config.yaml
hidden_size: 160
d_expert: 128
hidden_act: "quick_gelu"
balance_loss: 0.00543
vocab_size: 1075
norm: "rmsnorm"
norm_eps: 1e-05
optimizer: "muon_variant"
beta1: 0.95
max_seq_len: 768
Below are experts of layer 5 (counted from 0) of a mixture-of-experts language model. Rows are named router (the router's row for the expert), down (a neuron's output weights, with its number) and show model dimensions 40-79. Each number is 500 + 25 x the weight over its row's rms, rounded and kept within 0 to 999. Numbers have three digits each.
After each expert's rows: "comes before" lists some tokens at least twice as common just after its tokens as in all text. This comes from a sample of Wikipedia text that the model never trained on. Tokens count by the router's weight.

# expert 22
router:525546479525506449488493533473503501449505466502504488521560498523465522539489508521496503519476482502544449498467499524
down9:510486493453525484478511510529491502485480462487533525500545520514529470486517477536559481502514479535477486496497508539
down10:520482506485500558495517496533530492504501494503532466558504475501508522478457506487475520482476478478512503476538516478
down11:520507473493513513489551496486537457464503507544495511493556544548490449514496470528515503498538550531492487468505523479
down12:505524496524498504507514474472547532511534501488525487490525486512462458488475545504528495528517491520482479487514467496
down13:499481490502501516455497506504499499481500492437504465466496507479535508505521459510513468440560489500457500503462531557
down14:489497496512482481499495536500547483514493482532565489521507472451510468518548533500501511466544474485484495489480509523
down15:517460546471486492469482507492461521491490497523546505470468523532500490527525498485497492525478525490537488471501511502
down16:486505495493521502504550533510526505479476564471495488516504468469521518476469485488521540507495556483499530536529482542
down17:507467500499421480532506505508458494486497480510503537498504503457486530504476496500489476496469491506500502540488513493
down18:497487513460513475460496476492531444534486526494523516503524479493470507540480480502485531513513521504545530486498488515
down19:479472490477438530524447488505476526508483468512522495489502514466509527506524482470507481478522508508493504446506530483
down20:495448483488494462531519501422484525466497503495480471473504481538510517457454491503462480478504524541509490536508504511
down21:482494481481504489561484514462527442511479470487506497511567489467528498507511472468523490528461505501500489494528555525
down22:501501456512508508528516488482472472482491513503525467509466474530494467494546508517500477537492517482422473492517498512
down23:515499459488542487504489498502507444491481547516532524484496488534495480454520536552477483482515494495486433502510497459
down24:544510541523486532514484498473487511523512505512528535511539503470492479511480538447519482478520510486517515483496475492
down25:493522513549516481495489481474513514519502474492520492481486537536486522514470495508546521495502442506514508491528510475
down26:503513494483485520501513493505508524495480477473490473510475500482483538506516473534529572549510512549490530507481513470
down27:497485510484508517473496504528488483505429538479484512546494472563476497482488510520445495464512505503491463502473505473
down28:491484495464488492526511496440532508498535469494483451532496479473489542451504481473501474533473494496495521501522514535
down29:475479520484455468482502487521524476483466493515523536506451495540474513460523484483490509494529525469491470532471494544
down30:507478544489510487489545526491501531499469511526500499487495518497447520478483528481475489478475460449506493504501531495
down31:486496480476508506483468504558521520452446494511529491477503484453516481494468430496495508511536510501479504506491452540
comes before: "- ", "8", "2", "9", "′", "7"

# expert 29
router:524557534515493461554470489521502518508527498491500471480482501515448545522495533502479504429532521473523491473533477529
down0:448499472442491503482515489498539514505495499510455492537524486502511487524465485482570533524479472515456514522506513503
down1:513485455523474513499477507530474515472501491503518503492468497519558494482516508459480460503492532480528509501473473499
down2:505516446542546495541485466506492518509494490477524497538478520485530519513504442513506486523511521480494501499499514526
down3:511512521503520492512534485527504504525520503490459515507467500522493524519476531480506524513457500482485536532534528509
down4:454464550548483487529474497496525492484539493532475502528504503487481512541481492530502504510495509475492518463499498520
down5:499473497513466502541503519493520513471510497486477485508498472535508498519557521504469487500469453526504484513490489514
down6:510494491515474458536513483512481510507486479508507506489514487474473494481474513492475503503572550542487488476523495484
down7:546497514520502467483503464501502495463519517466531537479528501470517518510510485533524532495530493510471493524528505506
down8:516492519528527468489490477555496526485494508480419479442491502483524503502466464496477554494531494467476524528487523465
down9:501491469496506469500496473476538492468520531516497479502503479456467574525461494496474471481489498510511485537532516459
down10:502524471500502526544450483523485493489497488521512498547503496525512485516495485493508462526545546510500477514517502494
down11:502485535507482571485490492536484512510528466473480479469485491502541494516509471505516534492520479538503521469477525473
down12:461501509473500486499491469468487496530472512500536470505507504474503474511511488498493484500498492534524476510481511488
down13:495493539507509456526490512495514499486458480525515467522503528523440483540479498474486520471490536516529487538482510510
down14:453478517512529481462480539448486478471512506524485497499506468488521481534510488509469462517476505513502465488531508483
down15:477502444478471468522495494470507487539435500496497507433506495510506509493497496479485484509487475483496504517461527481
down16:463530511506502510452526453536506484478519476487491521501511460486495486512516475511513477452516503539503517482534450492
down17:520526485514517452520477509446467495522464483498524506523521528481519506459511467528441482497506495459441493496512507506
down18:515479523492522533456515507548516472488501500480499507467474508535552462459527551523506519517487478515506537517500531498
down19:483517463502482505512493518507479468511473473511506454522466546518495483486464494532512520454511523502484542480524570458
down20:526481556512502508514500546418461504500489484490469516489508463505493451474514477465495477467487513501516511487525496517
down21:495538463453504464484510452452484543481463444494524538474478468478492494480538524482498512514469516449476491500522537520
down22:489552487520495483506491489472511466462525511454493506534474506474468548544504493503495516498510525506538474495524544474
comes before: "| ", "and ", "(", "in ", "of ", "\n"

# expert 6
router:498481517470495458468494483510451515465478518499510496477480528452496455446465474505538535536510491474534498535508517499
down0:514541466501472466512497521474536494511512487506524462518519508491549471493531523522512477481493511484490494478520527479
down1:499537471475511521509487491516501515549502457477469464491489543510498532514453490500521524511478481528501460488529510500
down2:525520520513470477524522473495469511522495506514511525492468499503521499522494525512458507546488501489468506499478542517
down3:494486444503485496490533425503529490479493497474498535498494539503470508485487430500514497508502454463492507460510515503
down4:479464533435518524513457469490548518518519505479513502507493478495519480505500480497531436484502520540489519512510476458
down5:524485528450462508516489506523502508504531473512510488523503507507480524527453518474476535496486503507475497538531488487
down6:493560477487544513508551531511445511482466491476484535477509505502525479482457524504452525558537500527496470492534504517
down7:537527506508487516534521512530499496488531492476517477518456529469524496495460503507469521505511547493521499536432545542
down8:518485494468512491517492453513505471481494476491481537500479508469515514487505504501485497574545488475525476510483487510
down9:528488488565497520498466524513519489498500492543533504545554509527503481494517511468529477487477539554483492524473467459
down10:471491488507523513482513532480483528483511553494492505515479450528496482503536501513547534504548469499445498453486531462
down11:495496550504509512486474501499504486522512464465509471521496497491476505504483562489488494522493492538505498515520540483
down12:526501530440487525493536465548460512518511503506509512490462462553515521481516494476504505541496522491517497494538502469
down13:502541462499500487512500494542532503471543486473465496521510507465521478535478495506506524499503508491487490482517444490
down14:495445501519463495495507483506505494533479474541470539506516486510501485512486493511534459522528498494513463466507490546
down15:527492545509507563511486501518460477510505446523479493515521495490525475494481532507524508444511482482469502509515471512
down16:474486490508510491525526498438498532465490538475465550546491488503519518526497538535474502530515528517519512447506508465
down17:531493471510456463528540438498495499464492484469514457477460498535512517494511539496484497477495474461498545479514505536
down18:447520532559515445508435516507470543504536504497536519551507508503515494501503506492483523457484495518471475551519499466
down19:485508484493451465506462534488518505470480504531482516514480465456464501505501496490461525508511505495523458455498544475
down20:495543447515477500468492527483525517515495511487452483489514509510551510486518500492509482437527493518505489488481471485
down21:529530524494532499501468502509428482502515527503539474490530529493490460496507524505480504483483526475530538494440481518
down22:484500522484521497482499500475504487496481522481456499532476538483507513495510519456466494492495505529486506536492507450
comes before: "ed ", "ted ", "ation ", "tion ", "t ", "tion"

# expert 33
router:510484505490479513439513472513530503475442489444478503520492544516496548495534486414466502504493512486562525507481526497
down0:515478508482499465526534510493451527509477503550547505501477488491525499501486535485491531502498468495513555509528484538
down1:465477485509497501474509516446499500512521483550502455515505516513425481484508520539502505484510510518499521467520520498
down2:487516535525518494482557474474494484482490493504467504479497477470566487513481481508495488514491497498532521477476487514
down3:465493516481518543479458491463468525523487517510463514543476519504522495516478532468506500507500518491506508481495453481
down4:499463466513512486493545475491476531471509538494565491510477498503464459479490508477461456500479495520480460523544522531
down5:488474516532479489501506502478517529499491489478497500518495523482500467485480437466471478523518521462517497501499497501
down6:527464507478494537487460480486562532482485493471512545501507510513516485524508500488476523479491509498513491532528469451
down7:497452507545481495481523528504510469496539480494508490482480453513475490474499480502451490505493467506521541502498563513
down8:483469534488520487454505462501496431524490518470463514477483504497465526511523493494490490518510450471485512485491483486
down9:553473492536508493521523482523509499476513494490504476478497510505455514514483480487484492464462465500501507527498515449
down10:493496533525540507531502517498476497513505537523486548501458538479505492493488451556500463495524480512468521543488487483
down11:501507528513457499519525512517538496492499501438568479467457504507518482506495515482542486524492477493528509536511495505
down12:507519465517521536482545487463498485499480458486464511473522497487485454486508517494502509500495471479505519514480483498
down13:467501474490487505469546500538528549471520458477478533506496500526518488529527465484464468475461488521502463479492508502
down14:513525534511493514476457481459512555494479484489464490542484504515515521489495516505516439498497523503544477502460482484
down15:505536477505524477537522479493470474527455457522479550516477469504500493475515481491517446489473500521532499468501531491
down16:519487509501477466538455497516528482504482503487520526518519487531511508516450508498449546491516508528501510480470491532
down17:522507486518499482463480506491497526471473515474503494471487498521475514593512509506509508523511523441484496492461521486
down18:453493463493470524544494521504514509469487555518517475467530477503526492475435499496501507532542478494501476470535505499
down19:494516497468514463476515495458523466508496505473532475510477512488544473489479512492495512514515528488544484496526525467
down20:500507534505515468536524466492523485508496510528503531479491502491498479478472498527489519502527483444510501478497465480
down21:511482499479508457494529521460531478479466481496496510485470529459467511484506510510475498545498534502481541451461478483
down22:508465530554479521504509521512475513491499482491478488473516474495531479508510488484522497516499509523466473482514530509
comes before: "b", "e", "ent", "es ", "s ", "in"

# expert 55
router:541494505510521480486488493530491519518509476506534473487507468477533541518491529482522478485504534461524518469512511454
down0:514457495459529447515535449480483545518477523516523519464505515460548508493498470489502479505525514481463504509455491514
down1:490501546499496508502457536532453512480514526494511460503482487528495458494496470500473481495496494458478493534503481558
down2:498515464506476473486477520512492512483491520534538508501533491532475510527528497496523481478474486520476470511516528457
down3:453516478522483496459518492518526464507513475500509526502469508496538490443447544479492508452438534518469484492510521497
down4:496516488524539481486486470499511528502542480543480497504463466524490502489519532538532456460553513532475523502517498516
down5:525481501523489510498506514496520489541532471460493526507482468493494507520532526475503501524512501480450547456478474476
down6:497478471477483489534506505495485493509474501511480493525485563517472510467473492473452513493455508466472499490528573492
down7:518495508491572481499543470502456524468537521510499501495518470485504474486488537492491495528491485499504490521457450517
down8:478507528529476520502512481510511567490447462490430489537480456464508496539499525501507516490490492466539523465544479486
down9:524494520494512462492531460474523519488481513519450482473555527469496506520525482487501507474492504450501510470502498449
down10:511506520513488471460513505474502521518519480448474542489508525500477517446510539503503487488534523511477519467432485469
down11:511510476533490502510501513523441514478498437552496523539487507538509479499490517535509513541530466521502456515498477498
down12:495544470524531538507478504504504513489468476526487535495461511419498493493466482484468503463490489475471478495543530477
down13:505524509491504458517521480504446456499493491437517470484462513544441513510503498483485517493487483538515515508479481512
down14:465506510501539508509496492488487465475484509507477534489507492551498463504503516525450487528498524521500473502498415533
down15:530499488486471476480492491521531524484483527504540508491479509498492473489481461511516496538468489504443530518503531491
down16:536492539534513479538503477504530478534477486551486490457513514505526519494464543511505501490483501510517471501472487495
down17:491564467480478522508497508483505494499451464521486443518498457485517500494473537507496482499536529516500536503525491529
down18:436491514474503508526451476556495517556489531476533515487464547485549489550454502488479537470487499540495495498503495513
down19:473525497470549520505474505479512535523505482495518523493501530515491515477454469555494545536529510471503515495523492485
down20:503484505511516505475499483510529460530503511484475520467477498508510533492505519478467513426464505518496538517478490438
down21:548452527525486512484494520465498510494534529496510473536482531486495526475491519471540527483478547510508479555469457526
down22:485474492484522515471515486517541506507551498462504526480489467505534484485471497536498539496517477537546498554455489485
comes before: "of ", "and ", "in ", "to ", "(", "for "

# expert 39
router:466485498515487468495506494509496473526520527507491506547483479483548475455478498503515496491498542487518519487503521489
down0:476517514470534477486515539505484528527483496460470464521499487486502538522497484499491517484520471487497491488510492505
down1:521520491524490503515508500514496541485496482505472490484453475463509518515521478481507497494547531546511509498527548514
down2:502530514478525490531472482469575498493535501469543532499469532496486507498560543519468524492470547482542509483449493512
down3:497481494491456497525516497510514518487439500493513493500550497502555490525525524523507479536532503477510483502494481510
down4:420463493455470535541497455515508490529469451507471561495484504550468538499499537483450538469494491516564479486493481461
down5:497513561489506488510498541522521512488479519532506474497500535492519536548510505540458490474496495512448468495479516476
down6:481481485464468494477519473495497490546476528483478494474469492512537492502524506532512517502458478516491513450495543529
down7:481507523540472529500522505504510489512472480507492462517446538453511492518471476487486511497510464469514512525487473483
down8:511532493513507472469484483470475502476469446487520535484532481492486484475497483509464569509512529497551503489470506507
down9:507519476475499455467498512500472497521504504486481477516506528498480526498489495513525495451498557531502491511480449523
down10:477517478507507528489500512484478497463500479484519428495542547499502472526531472520491504508515491488533566494494482499
down11:509535517523508515457467495506514495513483475535526480515514474501546490491505497516480495492457501479518472472526468542
down12:483495510506529500491513521535512553489457507496486507496500529572526528504480484531502515550529521475468514481493476577
down13:484516521483492497586466488491515525500489472526513485485471481462513469477505507514495504529469456500517499485507512468
down14:486527470484509514487491497509466516482481475487475501471494494489460524494467512481478567502480527486535511473501545489
down15:470532499504527483466511476452515494510476523498452514518517510481489525508569480523518484513560502497491467485502511429
down16:521504516530493529516524522501505501531511490437515481488505511528493544482538511472522505519495489468522414494460481580
down17:493511475494483518476487490486506469497547483470441497498507519517474483500459504482502514511456544493491491500523498520
down18:483495532512521513493512541502496496521496478565491476496503511535537498472499519541537471501521474519468467498506490524
down19:538539499485465490501569449527505483506517485515480499487451497528543517531499493508494472493497511545517477491453481479
down20:493467504508479489512478509488471527491538508494499467488484527507531493549494487517521497540474536492505498492547510492
down21:486480517492474512526491479484462502459500537547499523504496514500508529484477471486477497509524522515520495526470548529
down22:493511483544495508522514508499526506538479505542503479483531488493511506495486530490511499476541508500530451477497490520
comes before: " ", "a ", "a", "t", "as ", "t "

# expert 43
router:478466545494523503516481507488529495434505560509484500470486503457515457529460510457488486492530526527532507514495499501
down0:546530505536530531482484525469492444471485459507498508525500468554511503516516496519505491483502498446507451479523479494
down1:502511456486521510472445473453559486486462532518499521543477486513529492507497525516499499474501523509541516489508481511
down2:504492512511589478576514542488506480511505525561513526474537529504495484510525524491468515524509497501495501483573528489
down3:485480536499479473448469501503480490524486499528502492522520480474487510473503494462482503503495519491499526506503457493
down4:509521484480538517470472545547512494480487510499473459495492507482515496518442480514530533503486502476538488518508466498
down5:512502491481495504488501481506577465446520505488500517467496481499509471534489535434464534526535539519531513468489458543
down6:480484483562539499507511526482535485504506497459488540475532503497501511481506523485499517533514530554473473499509509552
down7:494526474484461517485514499498543504507493491490467466541494505447521484523513501491565531497507504473541511514474522509
down8:535493469513457500490515483523446532512516446447477467506499489519505507499510515487528524518518471429527486521495546499
down9:500507522502468471506494489482496472532496481470501510536548541491482498502507506502443519514561483480490497479489506502
down10:486476508498459467515506505484515520479547517509499497494506481522515484440508511472487545482546485466474529546475482458
down11:491484495501503544523490546503516471496507500492489522474483522473488504471520488454524535502531491497531538522499484474
down12:533536538495524515474484490467515477545489510510487490482481488533530474468483527518473518519466532500469490512538517491
down13:495520527497500485514525516498511520450471497558499511487503539488513474484474520513463516470517496488518498498514496456
down14:473464512438545539506498465531514533492484507491475506474516520500519547487538523490493499454527464500473461507506518515
down15:492544490485462472496496469525461540494506523518525519515525485492462455536501506512488465501539498528492488500518490471
down16:513511496524485490510445425470501492506484497455506513506499479486522499457504478506495490507494446537509501552516480482
down17:469493556485462479506489500500536525512473495528480482507491494482535514480453547457440485459486478482515472497541496462
down18:414483508495501475496484493488393508531557525499498496522537498470516504493534477545490513493491514442472518458487504458
down19:511466474494483470482528512517476520455517460507515477495507508517469492519501509477483462469495469493462467502488471499
down20:514478545494512506519520498494482517510487542468474490505491477511488543481474510488491508530481508499506470545540441473
down21:499485568507517496503551476499499503472481469569495484488536515527494512470470499509495527534493510493502501490508506519
down22:476494483483477474470524468499479546498475533522508518446498475490574494467492476522509539463486482477503527510473558472
comes before: "ed ", "e ", "ion ", "y ", "es ", "er "

# expert 58
router:524543494527542450484458542511462518505466494511529494473482504525527485509473529542492503490530486490503498504507456494
down0:470483506453538482512500479500531479486527453430531520543507442547495511488493504538481466471493485518471493515473518488
down1:529507512542464487530457517477508488516503498520531500548503497497518482552458519545517469514518538473479499499502470513
down2:489529528500516493489514477517547511483481463498551427478469514539492527515507505527521459488458518514496489493490497523
down3:496513485546460514490487476537530500485529502501570470519508544513433506517529520477451515521478482488515481509510514530
down4:502516497490518513512527468535479494477463507509451507525483467446496505503467514461503539455472460535495518494508486490
down5:493506511496520537479497496511503460470461520470507536472445467480477521473515484500475497439503482520549492473504476504
down6:526550534500520484527484478483504483499532479505512495478520529513523507476510487529496495490498462494444473520503532518
down7:528476527442505492503483502501499513497533479492501497499513499499490547524489531490483505539497497553497506517509524546
down8:479518550488502519560549467496461507493522517487535460503539489473483511496489496502487548483503493540537472516504527507
down9:502518500508508562477482505494459489504496472493476525479529527527518485537547481507450478516486536453477489520506507551
down10:465519527499489487472546485533510474554532449507491535501539517533509459498507482520515538508483494483497464457495509515
down11:487464523492481502519490498500481531469463475469498513491491512508548476510523498463488490488563464465541512463489491511
down12:538472493470498530549547515488526524486532544467496536496495470509506513488519515469497474490501437511494492497537523481
down13:499489461507487532502507570454477537485497524495519471470517561497536512545485505505522508481500494477489527493500525483
down14:453513541474479526485530516511493561494478514500450545502486560506491467470513507517520486487494479487480481481508464484
down15:520484520516482511502531499537490473525517528525469513526480443547464474510527505477519494527480503479518481449509547527
down16:491570520499493519518484494475472473505462499520532525516499478488517463481514495530521499538498536477487480499502503486
down17:481448504489524508433484486476481528510472530467470486480533476551472508513484500510552502505474489495496521480522514487
down18:504537495493513494520542493522512515450479531506483494466470553514529528475509485497530490519437491505497464478458503522
down19:505502463530505477478510522480521495478457518473502489507498529486483520453518478483523514503498502509467517519476480498
down20:515507517500469542474521489501464483486492510496486506541497547487500486523500511507510504451462510485479453488468473503
down21:515512532488492484532458447474516497529496498493504515525534448465542495488527535544483510491529486467469518517500503467
down22:526472516459515466486543492511453484539513472493503519527501444531518518515534504503479523484439507520543523441526504507
comes before: "of ", "to ", "in ", "and ", "for ", "with "

# expert 35
router:508527499483559502473525514517503520489487490501491439492471484519470537522490506491467518491490511533513498512507519467
down0:470503502513522473492484505543497512520510518453507484492471524517542514521489496452530544468473516524517498500487465483
down1:487515536512492575497534529521495511522485497520518483479467474544502519499473511488477478473496537483485498514474461506
down2:486499474458499486515506477484482525532487491525514516469513499479488477520489484531512518510500486455490490507463492514
down3:520506475500531455498510478481499444507545542484499490475485507510524474516501521508455470491498477467475506460506497493
down4:456519472494475513503493485490514538489511526523452522483504500534533484509488444490481522497496439532472490501485508485
down5:518445475486500487494516494469544517553489497491481518471526524466498478473489477542542504524510469507540512480499487540
down6:492529482518503503468576527511462499476446491550474495486515535502527503526468524522513509537509501494494522442482519517
down7:468471513501458486528490511491438503492507505527533482551524522514508528488465443490547491493501499472509479497487545494
down8:488504532498546502502483529508462473516516537470505536485470467508499529526552454531490472487494496498489480491488437442
down9:538517488517462587485523456498518526432550491509452457478528479542487497516516455495486510528519487455451487490540477458
down10:483490521477527454505496498462513541502530484479482429542484491517473511539491542463496501437479447532490539529531494504
down11:488523494492518491497509493468500500511531521563495549509516505460518504520493531513483527473463540547515451507490483483
down12:463519460525497508525454475473477506536518474513467511507456473506510495511462514528522483497493485482492482500550440489
down13:534506503473467505478514481509546503521526502507487468484501504499453515505528507507485495476537523519508483496486513539
down14:499436521453470496501504453489482500486513500498503504484566485526531519507539508490469512552534532520518535462514534479
down15:448515517500497539519517474484517519480500518503488478456544463441531532524549483508500481551457477504513488485481489450
down16:445478513525468482512504470495493572493542497480520524465553499537502493515504525468466528483482504522480501521548473503
down17:476472487485494467501505439515517486503497519505497466521495533497494468485495491465482513501462472505458518480583481498
down18:506487496521501491519487470507505514482503463503487452515464472511508517470501486524492512474506482493501493529518449476
down19:488490486499515547523554452493489479493488538530537532495490505515517494510500476510536509491502514478471490478488477521
down20:514514494507502490452518446491510538519487530489504515525434513507533494498495525476465501489513525511494480515490552515
down21:492509489478497466483488506468528482508444494496557521506507561498512541531505451435517502475506478478509509516512501501
down22:490505484447465509503497474511467507531514515500501464476473530462545515499518465511483512477441486496493476559523524508
comes before: "\n\n", "graph", "| ", "\n", "The ", "si"

# expert 60
router:498508482488495475519487520529486536492510526514483545553458523487527484521461526551479522525477470537512497479495528491
down9:531455514478510506509455473444501534508499516454486517487506472514510485524491477498502530525493510489509499520510455460
down10:461525500514472492510490495492505486480463457478472522499541540530472466514514477507454501520495489476537510525488536512
down11:502466517505519497467482507515502545514533500531494503483532536522515525495449504493510497481519558486499528524530501471
down12:573503492518451471484495468499505494469504482518483494543507466515515517498483490466528519477478481496484470541492515470
down13:509548519478500524536514501492458484510539502498492477440477480509541500537518459495479524488481484514489470502464477502
down14:538481489517515517511536482513488514490478494517523495491480517464542480487494459477534516531547514499498502516467532530
down15:488496499432497505489534513510506526473500482468510505487470521520497488500530468525488491502524468530485526476454509478
down16:508516523574475475514498514510487496508508505536496495527536546481473514519501521488486526464496516471520468448499522535
down17:479492504469528523502529538533508527531520513462474487495526470489498469499492504455530487486521527475492519515476475481
down18:470454480475489479490487534482515497452524476504549444481498480546487494516517495483499457463511505490507520509498464483
down19:504527430464512517522555467489523485495487485534481493499499534469500481515510456501469524543471497521523494528498508534
down20:516478460507483480517519519495528500508527450493482524514530552512490491523517498492477533521494489534482544508479488508
down21:479454535530518492501521508506500499485557465459442493485472500532496501491506526509463534497472472516514459467502530502
down22:466496508547456480471486501495496457489465532546518477509477520512488534467519474488525436498507501508497470503458560453
down23:472483489517454493473498509478509537496514447501543445519479509485487519507539495495481498489547490516494497513509478531
down24:531507521493508522487491461524518476509511512441487482521491422510503488472529454477474437535489516482512472505488485479
down25:502504517488474537470456510477507482480468494474444538503507476536528507529495533545541522487456454501511486485507523491
down26:498545516531505506544534495476501515549476509503497545525485523513464520511530521538514503482510501522506473489479522497
down27:456519528499496503524528467460504484508517557512500488536473472491482498442503522504493480468566477459495495516520515505
down28:511500450487531506512490494506515477538476587507512501502493472505513517521537463508477512533527512548470529430558510525
down29:522474488525501473514482477499517496496497528510527518515472509550524485518491522479497487481483555533478463480468450508
down30:506464478488502502519516509521479519523450499506492525549477468511471504475444470505506494509480505502480467533448531508
down31:486483501481512444485505531514495511479516511474461440496497521472445520534523466507531476482513501515484521491496513507
comes before: "0", "2", "4 ", "5", "6", "1"

# expert 24
router:534521532497503460493517517467502466496500525499484468521494488511465525510502484515476512482513488454482464477493506496
down0:530491486505536491501482489521478507449527519513440528500526503482487535478508481534471507504502502495481508476485531505
down1:514519456477483515470558446500537524516529466516505444522507475482506529488496501493539480510520505503483517538481471444
down2:465531524501501501500544491499458511529464502504556530475529526504523472519498524508481509522510477535512535462543451504
down3:456497498478524536501487530525502469469506512480549552463498481525521450522484521526467496531478477510472508489490467509
down4:516514508501501536467511483478533523484486503494488502546537482500519509487514511487500505419508502496488529503471515496
down5:495530479510493504499482514491499488517479483469496468494525488487511515508454510468501495526520513512490533535524507471
down6:507498531567510552483528498501506472546505518501535541585480535522509470490473484521512453479501492521493503488549511506
down7:509501487501505459491494510479497500544497535468539468506473444517500490443472508551514530539506481509504541529533492491
down8:487537473529495502538518498474546491434503508496498496468504458538481479487454486516503519479493524516504507513524547510
down9:493494490502496523528487488489489464463502499497528494503539534482489493524516534464497562545535513486514497468500540537
down10:500501517488540457490540497521476518486521503488541508491511486477554450477505552503488509490487503533495513509524490537
down11:532508489516454524474511529501486517455491461549520508516501474533469491491530502472524507481523539474489466505537520522
down12:510463491494477501485463490495497523523473557478488506484476485505458468457500505501487484500495483514486480509477507544
down13:476505498490494491485487505527479480508481451480519485503533488530475531517539491466469514496494512493508451508429471475
down14:472518494473490501514508485508470515476530442481465535506517447451465510508530537495467516494485502487532479512508479486
down15:513467478494532519513506472551473499487478469512500511508496494483474472535528483525522450495474492487524496503495498509
down16:498505490561511500511497551498522476514507478484520558484515557542495432494472485552505520530474503475475468517508504520
down17:513513459502480493505493453516476520521504455523467540525507517526506488527524467524480502509462513507459470497493489499
down18:496494476480463495455492493481518490528488484513466524460486530529559487473512500564497458482459480537475489518543523475
down19:464512500519469524540495473501498526503492502564529507450517498496504485547488511500498461473453489533447507516527501500
down20:517501508519551518506521504511475547499486498446482471498491535508515510483556535499541493484466431520466510470506520484
down21:499519517527481522521523478544519517522504498522462461501544485499493504501467495561507476497510466490498519528512486487
down22:496506515435526510505486496480493493510500430517507508515521519546490503486487497472511532555507463462503527488535503531
comes before: "the ", "he ", "and ", "she ", "it ", "were "

# expert 8
router:492553493528485481482489531538535475503525473491491521509477535535477515517499480484500515456488510536552472474486505530
down0:493533493519507513499536483515461495513519527479487514507525512499467481482499497510467495497500543476518542552494558458
down1:525492453497492524520524494501510519502472463519534467499497494535532527487499482476481489472513525514547486501501481494
down2:520539532515511504433528510508524471456457517496502526518473502502507474521553468522495525481498533502476520514492486550
down3:534466489508531523518476498488512504488528514517520495476514499499500490499528516518476504496531571499480514477537513548
down4:514510467522500498520522498466474529493492516541523532492533530502467459487510487524484555511472511472487485477485510485
down5:488543461511468445499521501477492528477533516543496495548529495514478471508508549508498505459505509529488483533481479526
down6:506514555498493437499484499444500503481508538495501514525505550493497488481525481480455499501485469483549537485519527512
down7:532462511489522522529503506511484461521499514497504478495514502471503460486475507452477504547529496521480543543552500496
down8:524471549472531431512486529478535495456467492474477492518518518522474510511475496512403510486474524522464489504512524515
down9:491477492502543517542511486544502475506485525532514519528516479486490507533479481490527490495536488537481496486505488491
down10:509508480506523460501548465522507527509517472518515518562472477492526511497531536497500475562502481508476512498506518488
down11:491508479502512483475498466476525526520512463498523498501517514498527521485499473470509456491487552501540463519494553535
down12:499506513481492482484476435512485524491518488496503498505520537461515498542451504506499464502508519487495481457467522471
down13:499449489515479478497503483487499515505493478578507544514505525476526510442503513472498479530525472518462496456536507484
down14:546486491487529503486453474529513546464507519511534490497521513489508489473528467536497521498507588507475478459496494463
down15:490520514488458514473544518495475549509490526496513493496509542510502500489519473492545533505545474524535496512471517530
down16:504461505497495504474490492502496511484486473512452462503564515508492477504535498476509537509513510511516503548527499511
down17:506528495489503497504463525456507498497480500469542487554463483532488515523486510536497424533509489505487477451480518514
down18:505482489512481490482491505513542470532531466495491518437520467478526517534532511456519458505522525519440488510489506529
down19:492500507483493533489505527513472499486498517493507521451506478489505518484469459529491510543482478508472518512471485522
down20:498514495484501554519549524520501500497484489542472498498473505559485515532511512453510458495478522509480504507512464474
down21:533495510514514505519491533521487538521460535456472550503507490506508491467498464497516532504505496497526479503505473482
down22:467484490524518519479459524506503540494490495485511498534499495487528485498482505448517482525525450556482506489501503535
comes before: "\n\n", "\n", "–", ", ", "s ", ")"